config.yaml
d_model: 512
d_expert: 128
normalize_top_k: true
init_std_router: 0.00944
lr_router: 0.000357
vocab_size: 4096
beta1: 0.95
seq_len: 1024
steps: 8448
Below are experts of layer 7 (counted from 0) of a mixture-of-experts language model. Rows are named down (a neuron's output weights, with its number) and show model dimensions 320-383. Each number is 500 + 25 x the weight over its row's rms, rounded and kept within 0 to 999. Numbers have three digits each.
Before each expert's rows: "comes before" lists some tokens at least twice as common just after its tokens as in all text. This comes from a sample of Wikipedia text that the model never trained on. Tokens count by the router's weight.

# expert 0
comes before: " the", " a", " to", " his", " an", " that"
down0:495446524555498492511527506528491509462505505527492499473503491521478501484495553505473466495509479546493491507469490454445506483455494523506501517510454514479507480501496518461509524483468520
down1:504495494557483535503500512466471498494479518516555437483469514505477475520514517536503482496498472498494479451506495499480478460460483503493462501508507524511520536521505503518516440488497478
down2:529481472470476532448522505473488482473520490482496498472525523481492491475533480543512502488465532511514528527532476516521474473500434508486491512503509520475512498541472496454514504501467525
down3:487523490520510470508521451523509522510487490518485482505519529506497467481508531509477495500479516493468506491514543532518517520504529536468507476515493501505498520501497457497489503443476491
down4:504518479481517486473484468512533520484475494509499502528521502487514499475507541537483551499468491467474508488537548508490530523523521500522469508514461466470514522463540509489530520465509518
down5:475513480552508497492526514524476526504471511433507483481488504466531497503506464489509562449487491492527524568525494511519512487506483483451538531424568475549474569497524530491479491501514538
down6:532488498519501475513541480461509535482502532478525511530502551507530550521507476450523497485479500496501516504491524525547521531499522489518503509477473547492476495549491516506496510478519501
down7:504507483510524508451467513480534478479484504503479494484492489531513492490493523475519447509483503490495484516504519518486513498481484537492518438473520506528491469497523521495532467493540583
down8:486495480542464473489491486507490494538476470494471467539510519490503473480530493479521509513462478510464516526455479508467493514519520513483496525492497471531493518522508498521461514492487498
down9:507546518536534497526520496476488468510478491473537492515487471513539524505514530482511506564494489544501448482493507456505474542547482457493474505492468523484520489494504504540487486483550484
down10:480498549498490518520511488503487492421519503503512475493511489531485490460530504506506479496530518489494497499561493481497492477482471498494494496522479462498502454505474531517467489546502497
down11:478467510517505521490473544490524506529515492507487510531510487510489507548508491517452493508513495468475481506553499474524492501502475474537536499555463528506479505466488478476469517505509494
down12:480573496492500468479502462493499497462510532506483512468463486484452540525467516495516528514486492532530516490486501490471508475532503492521520450497538516508557476482540482481537512476520497
down13:485519503475477452524544489510444508523467497470483506505507460467515529525475484510510539521501505538445518499521479530479502510536508453497512514460490525511520449561485484510504510480493479
down14:538484487465482483495475486487468507519518553495461500508480458476517518455482500512483501534493528515484492513454525487501498504528529534491534518469523514537534516499492498515507533516509499
down15:544481462477520485484496523522509552457514497503512501519408524511478439510522549497519454502464482451533530493512505498548502453502497476483503490531475503508433516513532478476521470518508498
down16:497478531528478518496484483518518499484482520536473546432509482526490528507495431502509503443506511530472435563518535496488507503487508489468489478492498531483481508501525468520518513510524532
down17:549497428524511500487523527474482494434480534516496516493494468553503516509460513534497460528496474466502512524514506569518484539475494486516474471525449503537523501479492494468487532504514515
down18:514521515557526450467484506499495495511497473496496538486537488507542491518566517502496493472486484488436503521495460520530535509459449508552501482473507470518523511529525468549536485480482489
down19:474497471519516516531484489492492527475505502510471454513470486496492491496514469440494502498492478474501525462514506513488525553497460507494485508469474518510506480475446511488515547515479522
down20:507525522464544552500509534494491496470505546489516461494483488480524505508517515508529485556455521514516502503514490505487462501519506513501468523475490516436491526505515491518541493487538545
down21:472521521533512459531499468453546531442522500521503510516476514475461485522469541527507474530500496491461504450511470536441483469512457512501415497479517526523500499513516465497492544492524454
down22:501488545456493476460513531518471491439518489527494501503474472494506528490475465517486504477515472478515497486535472480495490530518456522486506543492492494516511525496499464492532505502452478
down23:512534493477491514492506485501492500454542476527475451469477499485508475516501504505501515529495486482486476526486514525508478504497525549486485485506482458514471519494501473485468488497482468
down24:505519527506486515543499498517501505538461444501565510518483499503491543497515533559499471497501451522489487462500526499500493477503475515505488470513500514535534486444519491472481476528497460
down25:493471486527496525482504533460519533479477530511515505540486465491520524506530503470452535487509458569545489469541515522472488487479517512493479498476539479491522463518460476481509539501473505
down26:498499451488500494486500498528538504501465498520500524504452521520473517457490517473497497468517474464477543470495515466535530474466485456451512496506468495510497477526512475493497510487514472
down27:551543457474503508493513547510523483520493485532490501480495535454476501496464490446511513501461462513480505503435525521517549460486517511476487540503481518506548547528519497510480530503511503
down28:522499523460505496451485513480517515503541499510506497492478503506491501468543503500515514479479528512490507539527516478532511528486520549510503481455503536503499482526482504471472497472493524
down29:524517502523510456504505485466489483517510512521497463518472518522471490506491485473495479515484495478471516497545528506534457469521514490473528543514493487502502486515494522476448530474540518
down30:466483517532501482480480492484501479493501551502432477506513472464447489493476475490471507561475497471493525466522526532529492463504479469519474513530478449509534507546501512486502489492489512
down31:482486502464499479488542483522510465484469486504490474468467474488470494497498461506514499486500517490545465505489528515499469522553526529540470470483515486467538504552552529542470515507502521
down32:519532427495479476503532519510493489510526553542506534516496490490530477524493488466488504504504518485500493524522511479519532497558446514442477500503509498514521537480492542519517527484488520
down33:515502468468498489512502528503489496577502505454523508493505565498505486484512516492515511479528488523496492518547500472512466469504487508487494533512512460529510529501529497508526495473486519
down34:503505506474501490465528487520529559501479544512453490484537479514499514502522503461520441494506469494488509546474480526505513518508517556512507511505481499514509475502523469484510523501503496
down35:543574469516517523523432524489485534483441473460519527476515526517543483474507558484511507509473517525510501474474487530485517512520472517502476486533508517512477487473483488514483498510453513
down36:470501445500545512472503528509494519535564523490507490512482477453444584491531478499528479497510498539492524481482531441522522503534490509512486508534560487518495525487504512510476492547499501
down37:496547500517482567513482487523517518482458505509506468490494464460519510528491453477463508474504486511534528508521523462480507523487505514490491490481499474528517519541491481480437469512430510
down38:497497496494489501504477500508450481487485443598487498489449487490497494521453517538525496509465504463504512513527499467490472484482520482506493482542485510501481480542504475477498491488522476
down39:492536528496532520482522502500486496548539515496520534491498535494519525523450513470509497559495484500520490495515508537504491492522495510503490501472487495505529527488494479508530477495463492
down40:496546506488467468510478490467464494479502486560492513479465515503498512516461500457556470529445454462523478487527515459519485468492477548487493508524455509459482512458506501494493498520502506
down41:522514504480524511503520477529489460482492514544528516550478458477514485522547502487511531453457464505525493471497526496527498479505508482511505508505511505501549478443471495519525487521492454
down42:508490524523505518502481500505471458449482496468480501496513545491468522513475540520503495441453482505466503517488512494456465491495465540519468509462454494530514479442551526512497480519495487
down43:522515495455558496445525493494548511533536450504548501509488517482506523546430494496472512539497500513468502528502494482444515497449456501513532466490487491499529511436486505505485446489514514
down44:520497499533477476509530513522477545523505506535507494499498506481517497493532529451486541455465506481500544496523483519551470525472543516543503478489499519494483474489527477499493477503499497
down45:473505550458455461484480511432487510527468507494471529507485507480499492484525461510490457451521518475538492531469469529424517477511523466450543538485505536531495500516506485536457521498493495
down46:526495492535492544491512518561449516515499491485510485491496482458466474500490537453437545502478533472500474477512496512487469510517530506495501478476548501483485504465490508514488490484465487
down47:498465488505440511489530503528468525530473487532519501456513504491496500481510481489560511513450534464538460487509499467515505551516537523511478428489508544465487490555517464498470494520506537
down48:485498437511488508480505507514517497502534471516527533528507482479486492484441478518474481508539524487504538523545532505439477523520524514519499527487543475525514523496481516486514506494445527
down49:531519497523497514484496516500508471524500502499493517496449514476527478522494535529465487533482526529512501524495496494496539496440500495501529478521487534471544516510519510524508523482502515
down50:539504497525493496514465443532549487473475474485473480508524467528539507524478451478502493526524577535485487518468486494505525481555509480429497529503541499520514480506489485502499500520458449
down51:479502496511517488479459480512478459537527497491483530499518528573484532514522496519506481495482499480480495499440481527517528500525502473489500494543501496492495475523473496489510462421471478
down52:508500516518534525535555522502481467547500484506545505497470489485497473494484479501515481496497448497526502484481479480558509460518501495468444531519493491501495469496488525542493467502523518
down53:467481518478523496487486512513493468511511455480484461484478482532490485504523470507524495515495526532472529526521514499496472540498461486497500498522491441477492505472475535497525480488501500
down54:521447498495475534452464530460512534505507477530479470533510477511467474535476490528449497484493521561513481509458485505509465533471534454493481458483521503506487487502522541467518489496464468
down55:495504517489519518489525460520501520473444485482517496506468493487483431518474483489520520487491564474473454505535512457523500533489499523479462538488513527484497460525506541549511523506529492
down56:532485525529507518519490500580499466488480488474488516535510476521453529518485496521494534499520438503453499508485484532505468464469510546489479506483502443518538487499496498476472526480542496
down57:454534510492508512490563510507531493529470535506508506510491511503477462508498496530551486467506501545519515513542476455489542506471504505509513520516527476504522517497465495520517526473474515
down58:511467533510528524496522503562504526495532490474560448506492461523507459496538518492487472511470483440509502530484509464484496482464487491498466467482461537560516501509489527518503537479488502
down59:514502482480451471500508495521540491481502482480496497524512502517451503468524479467488483506502519508501498496497475525498487514473543486465468494484508497488493527527500467503488505536497489
down60:536492520501505491511489555426517504471484498517474460535497529539480541534509493548466489513481449471513484516480512527496525506438496565494476466516510528512490475477468510503494524513518494
down61:524495453485485508516515540506473495471495462501502497537472484511515485477499500537499483516506496487491533520489482499490512506490505493440515489482518498508493547507496545482485519473521469
down62:501504529465501504506524500518495518517494494491504443504493500465476521529491436490533517531540487507515550499506486527513509491501517480497478501539446472505482476517489508454520491512491453
down63:476509485554525482519530521489529536455493490490483486490496490491507494499496471492516489495484516471536501476494479491476499514481547508476490499500487541540481520493498499499479471536504481
down64:501485480525527505493510529543528460490498547473507511467477525529491473497490456507484514527486496527496521504493448476469498528496531515513497467478515512479475468476485481537491510503462508
down65:507536512537522495532465512507479500505494517503525512532476499447487503493519469476516508502514454544478527504474463480513503489466483482501469488481489504517513516488451501506495479483514479
down66:522503513543525479490485491460548466482529482475490489443494526483505479494498532511499535478471471514492492529512441505508510494505498504478523509524523506482505468510514470485517500507511523

# expert 10
comes before: " of", ",", " in", ".", " and", " to"
down0:483472461492489517511478488502479459440503505503453547519486500458495507517468473514477499511560539509526488474515509468492498466503500500501505463512527485475528473479526533472501449537465521
down1:517494529454480494553510495494526522510503537542488535460509512501523506490471516530460475451512538520541537507436523474453516487462509518519473474510482532534518474494497504544483546493533485
down2:484507516493535507472473491531470481506480509526494533493553491515480481553512465544510589560496503452500471480511522481482531465528502527514486491467530510513510462498509494471503466505494460
down3:488521507513530563480505501451491510504466476486504510482460469470441482516492490480495468502498517501528495441497467499469520541507515478493522492523491489514508464499525547514481482498491524
down4:499514513482510442494535477521510481473507491553521504519469454483492477516502520498452503481488503523494513497537501524540478518502516485510527474508503509518460516495470486496487519508523511
down5:510502513525491477535491483531470488524508510533500478465478486509498520465483500471518559550548504486514526487525531519476503523542498550522487476536458460478524524513476502527486533469500483
down6:480517530449512475497471495536503526482520472513487524477499545513491506472526544472518523498495474534520478481532523497477510485495516499490497477491470537519469475517503462492478466508479562
down7:481509497507491474488484485439447483536535543478511539542493446500496519509465489459484478476492529516525465496525500502525472495547493516503540490473504455499516519485464515507519490512484494
down8:484509538500498470439544413517501472480493494523495486509496531520486519459509502538513490505532546542490502521464489548496442496459463467508519498465511519525527500484497494501520485477486452
down9:508481509535496549497581473516472495488499487503465481513500505501503469468512494513486492510493472502493489530502519518526488523464483514530488465502507481512481523493477511528507495485489512
down10:482488493508482510522510491526495520494500521529472502529536485439455528509498468480540468490498524538488488490498472515552498547481512450502507549537498480479518498487479462512472452466516490
down11:517506519501472448530528474480486496478512511465511488496492497499502457500500489509487470504508494534485499452463506494487528502511497495514522486504505515536479482527506500523502490484502475
down12:488491496489506533506510518500483495460487519499519513492553531511446544538516507510535481478489488509519508498484488542492510530511516519517478466480497501450433497509461526528489486492553503
down13:548512509517481503507492496476550482478526482550520500528511470473460455507481485481484462549497503459492521459524529509539456500514511493490466482526486514480540473490511538503490488519493486
down14:491512471470486540516488526509493505551504542493484502500522512485509495458504458488518491470587485509499470524540490491457483482480526520503515494523501498475522490490512505483508467501513513
down15:454487487485544459490520491494483482498570489518512521490451509519515478531494453499459471468504478468514515522521488546480492506498478501515506519497497476485470496472516506519492497516501520
down16:476516517514490522527524504457479484505506520490509504480505512501515514521473523484501444519518480472471482507491460506496528494495471494523492509477493478499493501516485450483511491517506499
down17:502542466506504478489486492503475534482525471505509493508517513496528525506486486514539543511522476502533527528498518555488495524466495519512505496485454506489451489530479474491473495480525480
down18:533481513487535470459469509448485511525480551540494504509501476437506467484488518513496497475444537497525520506507518508525500501520490553459502498523520512485504522530531499500519507562571470
down19:493529492476436473501504538496461489489479496481489468535520447488510495516505509468504461511497506468491500536465496515473468561481515542514523527536516479494527467535472509476429489474513487
down20:510495456531472517529489515504549526501479553473515468527490493489523483533498507444461496541528505509484520479521473467480474526482508572447518451476490504468527477463511507510494529478466513
down21:468532491471524515478466497548558472517491489475511513488506505491495466536483469502480550521527561495477479555512516485495520486515504496488483490509486469477464494522532570477496496554494526
down22:489473506496477526495499463508472455485466510512467540492474476502502453487451514504480470497490512556553490494494499455523524575476550500528545475510496495476485512549473502554541494504498495
down23:488455467519491475468499538495495491481534511549495480530477475556534544502538469542493497507474508495515472501500459493527522497447483517494508461514532524487473480462524457500522522484496488
down24:520455488483547470522486492499492534572488507497489487511522478526515571504452503493522484536532479516541506521466499524529496487525472467489519471500516489503503509478481559453499497511534479
down25:471500514498496478524498485479489488510460498499491525476483487512478538486487489474485504480528454444547521483498491476490472534507466543502533492508466504536515506482516518505499502488534457
down26:484493482579526547517490492511473502491483552538498480473532485524486516488525524473536481477487483508470519499499487486491477474508470501532490508530507475516505512437486526484493501518495516
down27:497538493453554487509519495528526548518485502525528493485517519458517492450509553505493474543492459489500481511487498472515536500505516472548445490488477492509493515469528522539506461460508504
down28:507484510520512427499537493492512476500500501506533527494518512510557495497463492514527468491509481502466511546548495551503491497532489522470513492504499560507559497482484514542516528471510507
down29:510488530523475473498538470524486490531511487472530486471487499530479499538505538536528505492501505516496555536506490511477463503567529495466463496476487543511511507469487560492464475500476526
down30:535498489526512499486493494494465475516524499478537501512511521510441468499520492478477511500466509515490531544494539474507506498527496493475506495471542445496480534512517509515462494429508473
down31:511499517446517501524515500497536509504516466483512461507505466485487513519471480518494504477483486502516495454442451506468503474493456507507483520510497524505459511481538480468458477466471453
down32:479511515526431541512469504541470564501489494485499482517527514544474463467501494502562491434504458502481541507515510540484549492506481456483504501538521435499449528482502464508482507497496477
down33:527526457537483509504501553516542548491488494503493530459501489511484528455513507533511496524471481537515494495524489520523452504465500525475448509500515493509491480444521503503505518482514517
down34:519483535502541503488511528499509523526501483536521484483504484489538483520490455534467487510478448516507571476537454506545496479434497492520529523531479526524522455463484448512522465474482521
down35:505485509526481454473479496528490470516480500490499502517481495421514505503508514518515504476528501498504497496524517490484518513511472514511479509502466482448461502508514443488532542506468460
down36:476470491512500523528452483522524487494493536522496504509506488523549503535491490529490472464506528502519467512527505547463504508486467483528504578530495523476496477501488485491493537467499498
down37:507476513458463484524503522485484496550508517508515526487511506488513474529539490515524534525503481511474471560485472492514441489548488470524556518499520488520459546486482499491502512493521497
down38:521544542499527505481475503501480529510517487509526545490502523549490530492553492500488485522507491527547472498471458446494495457450506446489484502556542456482518489446528530492468524510475458
down39:484468525438542492504462451456453497499474519479508532514515524509531460522487506517515500553509498501490484496505487499449519540508492481514522473501493494561513494456489487569487510495496538
down40:464511508501511495482496542501515489533511503465487513531460488508527521535516517458493515473505544514514510455510543518500491453457479490491559522496513488475502513474489529532477471511520465
down41:475500534503557511560529464523497516505544468482498452513496535496504463474486524495501532471524516464473506495519497474492508503484515507479517549496509503506493518476508503469502484497509467
down42:495465539553483498498500519473573530497471521437519534488493502514500490480485496503493498519506484500528497478519502495473483481478511512529452484543444454513499491492468532479479511500539489
down43:522537530507464501468469503479501466547539505496506465503504500512540491506474487501475548508501527481501531486546533494428502473514478530521524537516492522488502503529428487508510484468491554
down44:501485566523480485482542499500441527484526534454466520520505457531456426511472536492477483529491533485494512478475485554520533489469531488505510442529487505485486550496480531467493501531479495
down45:528516492552475519546521504471488475499489519498515490505479529467491507506504458527511504470512499491530519511486561466497489508525514529549442479509515513496447499509516474451519521501533520
down46:517482536525509428511486515507486490526494503480482515472464519498482529488509517511520539496505453526507502500490484466494510503547491491451513470487508469490517512506481459530501466470493488
down47:503492529488481506537496509528495491476491448462522494434534498531488557514536502505481479471521526492451471508520489491543541495520516555499495462503514493455491499505501509497483503469470518
down48:470519502488508520543486523503492492494503471505474510505494515511567536463534497557486463507487510474537494489478500511511491503524490463533517515534539460536517504499523515489473466474484485
down49:499522524484477509482521500490516503534503450469509512516535522481496494506499534550523518510500495471475506512457549531448526515465464496515480509499489470470492496478528521494577470516523527
down50:497499515480477501494501478492496474467524478505486541508497472526473532530501464485532550561483530536506485535503495597474479526462478516500491515503463507497532445515514492482494558534527505
down51:483501464492542483499478505511465536525524546530504490512507529511496511474533483538475467520481558505484500463510527491503525478525467520498510534520501485508518475517497530518506534441483533
down52:554517491572469491524516476518456484502517517457502488460475530519506495502473532487481500511504481477505489489505505529477524490522516510457500513548500477482498492462538528479479529503477474
down53:508473532526478519548461501482512519534494511497466486501551464476505517526493480467483514523471480501530523478466491504487525441501518491438506561476516480486505475523542479463478524476457529
down54:486472494471460516513488543470484495452477471488552503514490506519515499498533502509522498502512496494514506521510442514548503527515498490491547514469512459508488475513513468530504463482531536
down55:488463528518506503541502540492466527460490531486501488506522522507491495552509487541498484481536483492491546473479493498525474488506527536515468495480458544533490456531496501481493482457486503
down56:542530478491498500505491442480527448540473520493506510493522500494493505502536509450509520554475489537524443467514533519480515524503500477497499503506521487538539535503507508528524460487495498
down57:555521521512533513521503556503471480491488499491458505476496493483511522483515481525520519499519518459486531503457520510497489543515483462498477519512440452473518495489482525542475456528483530
down58:514493525502475496512544526506531503459524490510553478515535506507512485478511511517520511518457502507537511459547520496472531536471503475488440512489503439522518506477494499527505484513485485
down59:517490478518507508439506484502534472518495460508486491481459489467476489487492447502492481525499538510502514509525479480577536531476485511473543480493524481466481522543514517467494503486481530
down60:523465479509475499490437518479481509466512487484496478506490520492491495486530541515531455546505482493465459470445499503453540533508485524503552526497501503482490514479533489543510517480518462
down61:534550489489496507529512483535510485484536502524517459475473481513484504521549528471511505511489528466529510521523514513510497450549501491528516484508476478485490510502478562536539470456520498
down62:491515518482507491542513521491480492486513470484525507534494550528480531519530479481503505468480476517480497440494480493449492469490479525508508500437513471510513509445527497512513466496461480
down63:487506439502509474522508488496508480507533499483474490498494470493531536485497513498503495474495520499479525516500501542503484530498468489487512474503490504449499511482481476522487505504502569
down64:507492476526522531484489531511526484511513500459506501468503472517492505502522501506494453490533504535523540510490508501484502513493464535504474442546501545500528469468492491500514523503471477
down65:479501490517552536497463513466501521520525501469498503467496474486463474539474497476483534485544488498460439486514473511546482460487499507520480510498506417501518466511522499560504515459528477
down66:509505467531528529510520502489487509492457484478516523524482531509465487471525483530482508520496492479491483502484559509500481487483482534487465485509450514522529491495528509504490550479457489

# expert 16
comes before: " the", " a", " ", " 1", " \"", " an"
down0:496497481485484462509509472509500482464487442499524504464547502508417501498424515486553512468514508492461517466472516542469505490503462497491489523481484479485482513515521532511464535469487520
down1:498507491544507523508473522520517512529518545540477471497522535459508483505453537496498509447507492512514469518445492516487504536468495486496527476497503533503500502511463507519472477510460519
down2:468507481478518462480540495485510557536522515492509485510546481472513482468576540526481480510497541471517510500512466493530498514508514510470491495502503504520475474501483537435494531499483494
down3:498530522512493498557506478483490483463497484477586449465484477491471502449495460497539510461497455471490506520524485523519510534479485529489500476511538544528439536515508491512477496501505495
down4:505518535493497510574516472503542452503505454491494504549489484499508488511483530517494533522514461545487487491481477496501482522509512499519447502520475486482519487499481467510498475549495497
down5:517490539480485519486514505485510473479537490487495453527526440531515492527528503511521471535447502516497493501493492515479477511517497507465445530519506521476485527513479519466526518464502487
down6:457497489444541517510499564514495496501504505463466476485502499509459521497481509496529521517521523489497496498510518508551506516520529503476509507497504480527549518480489515505505507466520531
down7:491530522476475516475482494480488524509509467514466494502538440491480468479485509445496529480506452496515443518459521524443518497477520535496508493503491481509504525463475498509496492506489517
down8:476522497554545510472484532466513460522509524475470497546529502460506491468489528466494482476493532510523487473492504518461479462509516552499436515531490532489527520499512489508534481464455536
down9:507514513480459526516513486487523455515495471510491492474510546488482493416495491517524505510557530498491495440487464522511471460517505504531474536480507510523507506515488541513482481514532426
down10:496507526500503496483478516475541489507500467494515529481515494524506489478536512503474482476482465463525490465495522531488517491477484510508505477490502484500502499533504505498499465491527522
down11:500515483523500499516539496500474492453534491470480529487525520493504493557526498491492540497510464529495463533560482534501520514536482511492496502506515511542493518491488523518514463487463499
down12:498474488531515502545508506497523488495493484513551515497473511543522538493479483516465442485515503504469510467505478495508467488504550445532500512481458537524528488501448455494481484493518515
down13:471474502518500436524499515555487516555487488467481527509489483547457498543513480537517498484470507485470471486504502494467532492511492477489527514479509506485516526471478501466518549465502493
down14:516557492515493529526481504506512493509507478494517509467513510482527553464531486493504495476516465521502511499497509528508518437462511564512512511526484465483455493508536479493521506469541468
down15:511506495517513489516476486502508522498533465498509496523495498522493455513467516528544476528481521496505508485506474557532481529497570523496495522504488483473559468485485473490523505505497514
down16:473518518491555494466472543510529526499504485470480490460490460503476491503494512526506514485515506481508470489445476539490497522494486504498475516514505506554515462482493542497493512529483516
down17:473445483474484495541493484498494473454499496501490545508514514510515470452489524532486481497501474498528495502483464524470484510513494523480501508517506525522480484468484517524525480504516484
down18:497451446520526511527533527543499479513474491489476502477510499502505520510465453499488456483544472492495486502492516520498562479492492503544533477514469544498520526509482525501556467469475518
down19:506500470520480503503452523486490465499517525482455491528497519532490506553561501504524476525463494479533535504487520522486495512497502481483508515560508511488473502520515494497514481477502489
down20:465476469486519473502436463477509459507520534516481513466497546489514520521499472494511510478520482517490541490558556492457475485482482470491468509514478477499497480524481523461504531543475537
down21:523501458505480543464456543497525508516487511484479477515519499522507526477521530465529522521439493520529479517535488480473498460462492515509517468503535510468490545553482451510503520530540475
down22:488553490492499480476487465524484498532501494505481512450466477522495520506515531499514472492507510489502525524508513497493474468486526462515494543487534517488477479492503481498522521499487530
down23:526483525471478502460522512482476502529468467510466507511513492500512473473492508480503537560505526472486492491487489513524512491481501559553463543531521499527537493496468518521475516508517494
down24:490505447529531490496491486505526501490498527444499528500523493549460528555551502489465544490494501500478476490457485546546498490506514492508502574498506479504486453437504513514511492497530494
down25:511497479528508508522509507480484511422506516515503460479529477509511439459539523483515503508497527420490516540534494496497474540489488515472450472473512526508506485510540511504476514478460498
down26:546540481489477531454461497499478561485451495476512519490517510492541555501460474514514548467515500487524491488531504457480508501452495469551479514503526544459477475552478509491534505488465507
down27:495510550535483496502502495492503500557527495475489524501504506519488543469485522493500484528536511467473473548475487505479512512491489457535514501501500474486559536522469506509459514496461494
down28:468490494484513509489473466454518500479500512481516519436488505508478524522498503446451493501466515480573536497535469526472524510536508509481529464511511465512499492523501480508546518500481507
down29:548562461476497512485496497454494485499494488506495531508544503506517507499502481509533516478490456513506522505494519497466513501503511494507491521491534478514527499505525492508506511499463508
down30:462481501496530516486490470477488450506517538495476460504533491533484477489490499490480520510496466497506512489515494536495462479488537488497509541528513500503523533458500492484464504474493480
down31:512467550528535506490438500526481494507509525499464509518474493504465498513571473525489476480517456477511486552493464503502496541469498504497510502485519489529541502506530496510488505509507519
down32:578520493507495509493471493522479506516488476479508495504502477507511580513466488479475510519500537513486490523517496542535490461455518474502514488489500445532443492504523512490526494499500519
down33:498507530521542509461469548470481515524519488502463520512474503538538514559501490474548526513519514418511474496493482490495515504502484513541467497509482531435484498504507546479506443505484508
down34:505539471495482500505506478498503478499486490496502471543533496494491510537518491544504534483515512492509456501486489522505509477504510459532516528479542499544468499492500468557528578440479453
down35:509523464472489498468473458483464535480506525532506500448457471503501510495510506485507548490501526506464507476494541477504502526533521508482451501513473467454471495508484499530515486469491523
down36:491529516520510495532487482511493532513548531479493510497530515479508457457471494484503517478498565486496491524532468493508488512463500547503538493544531509522492488476473488518488523510499474
down37:521502449496499439514532474498444500497522502464472543492501504477493536458455492534491489506531473492515501520462463505499513487487506510525538491514487524527494476453509503537526521484455484
down38:489485484521505536497505439513508520501481511482499507475508487476525513510476490491532488540494525528499514506467484511489478448526466504444497463524498489487487507456507445468509524499469506
down39:520479540530486469501486488495514521478504486492496519522485462538506486499486530499469516546486542526518468500540434501455500526495536471481525494488530479492470471465535531536517571540492458
down40:474463457495480507503518522461493462482472482497493528556510469571473509520507498504510524522500492465491493465485513550509525499475491518501519516513499484497522513463500483533494533491492498
down41:472486500485497484490462523483514519444530508530522501532419483509486471515503509485501473478488494531486521460497481442488445509531506490492552472499502546473505532510497518504492460518449511
down42:493491525523497504471493473566503480480504542516464441556492510499493520456455507489498497479458436509490508489478502519474494518522495522460517455492461510514506509502510477532436489547527527
down43:524530497490524501468504514492505521551520532471522504464479491503474458519507482492492499511482514464523518503514485537478511483484479469507484494518488501458536511456520499520482479527421447
down44:474515525514470471493545510464511551521472493472502505513497514472474537464520484474515469479535535518468497491484472499526452506458475539498491486530497509522543453496495532493476483493535526
down45:469543476513484508477516493532512499471493473513494487485516508549481527510500476519460505499489500512497455533484491510485502503503511476502458479523496472521491470408519511514528502505532450
down46:521573511511552493504507479491491490459440515489528531528483499505501472465467511488503485520510472458485488491539517470505437498503493462470492541548494491496483533488461499514495521513502479
down47:483475528465441505475536505520510475528502497481517498496449484514478487518495539506518531510481477460511517539484447533505482489562538491464504492510510484476507459527482483486537491503487483
down48:513521475493500508491515505496502548464549514485493491487507494535472468517486455512476499526497544477491486507522479497493462505479494518477500496502513505497535488494482516495482492485477528
down49:512495490515479487487486487500478502447489479519469507490512503506477545478495491497476491474489491476494482531522499503516506501494533499557484498499484488423513504535497519494499546458490519
down50:492512467451488509493476491476470465526504505483470516487522555465549490508517471484522517493481491533528496482499463503522537495463481515519496497512493506477527478533487514506456472457519514
down51:521477506522457480492543499483488485542510485469487495542503509463503533472506506513508536492453523500474511516554506429517516524501481511538521446548475516530550514474490474480505476481515496
down52:499489498517496534502500497475466565513466447482521522514522533530459505525499534491516515480472493488529457536464504452474472477499510487489476515492482480516533455485484500519512524494537530
down53:473532493499523487476530489525505507499539517504473503492530491520521456492528515498495487470510486487543499492495490559497470489472465508488480518452461504518498479536526520474493506481527522
down54:549489528491490527497467522503488473497495498483537532504496468467430496518526530495472502531555512453510476473497511508469494510524497550505497506509488517517516511496465502485517516487491510
down55:498482482490515463535528480499491500461454504513502493497477478522492467437493493464491504470530502488539514436505514552477533518481500486438520541509496505508540489494479462505531459540510486
down56:490478478508539499500521530490502552475509474537514552483455508486457526500518503522492525482485488499554512466472525484499508546519473504485467490495554477455522535475483486525490512489546411
down57:517529478437484522495472492482486523468489524530497500532539529517529533471513527471499470518524539542497497503516519495436506471456502529511515491544536484493539481494472533484493490516497500
down58:543508509544472465457508499528491483499500508490514479555521471473470512454510510522481451513501520564503460463499484511520464512493475473479495512537488484514526529471457494487486502503438506
down59:482480531528499474499487470520504496483532515481488508485498515465458502514511505506482520520523496462476496493480553471548538494475500524500505512498531488463497468473532452478496493500485464
down60:518508512453532500480539497459483512503512483464473519477489490539488494520550529466486488482556464500480519490511515523479507507511491476520531491501516481477541515512517524516495488495537424
down61:459501482494473485449499534507509494495529467477497566513502519517498498528518488482446492510495498521502513478478503513457479550542508525497472546475475443473508479477540451460484512522448522
down62:479544496504539510492470505478542509511479476532533522564476539536496533497471537529528492512513491532500465513553482490501534518528454514465520510543465477520519494516515511472489490476537487
down63:493518456508531496528536463525520494540473494470524559503493527489530486476498516547512509452478478469500519507470496463548470475509552482531493465473504514502490538503477498517514458537536519
down64:481513477476524488480546459514520502491501524518489500494453543450519514514478535513489497496529476542481514542539478511533524506456489444503526512510448442504492466513496534528485493497502513
down65:513502468527510516488525545490529503507466519556513527541518471486472470498527498504478484519505455508461542497516503483518509504511482496494472512511499489514499520486494500476494509494477442
down66:497504513470482497504454476513506478510530483518489505496479475498498479477526509508525531546463537433476481499488482415441545519511532509515508492500508509541513471518507505529489519529508505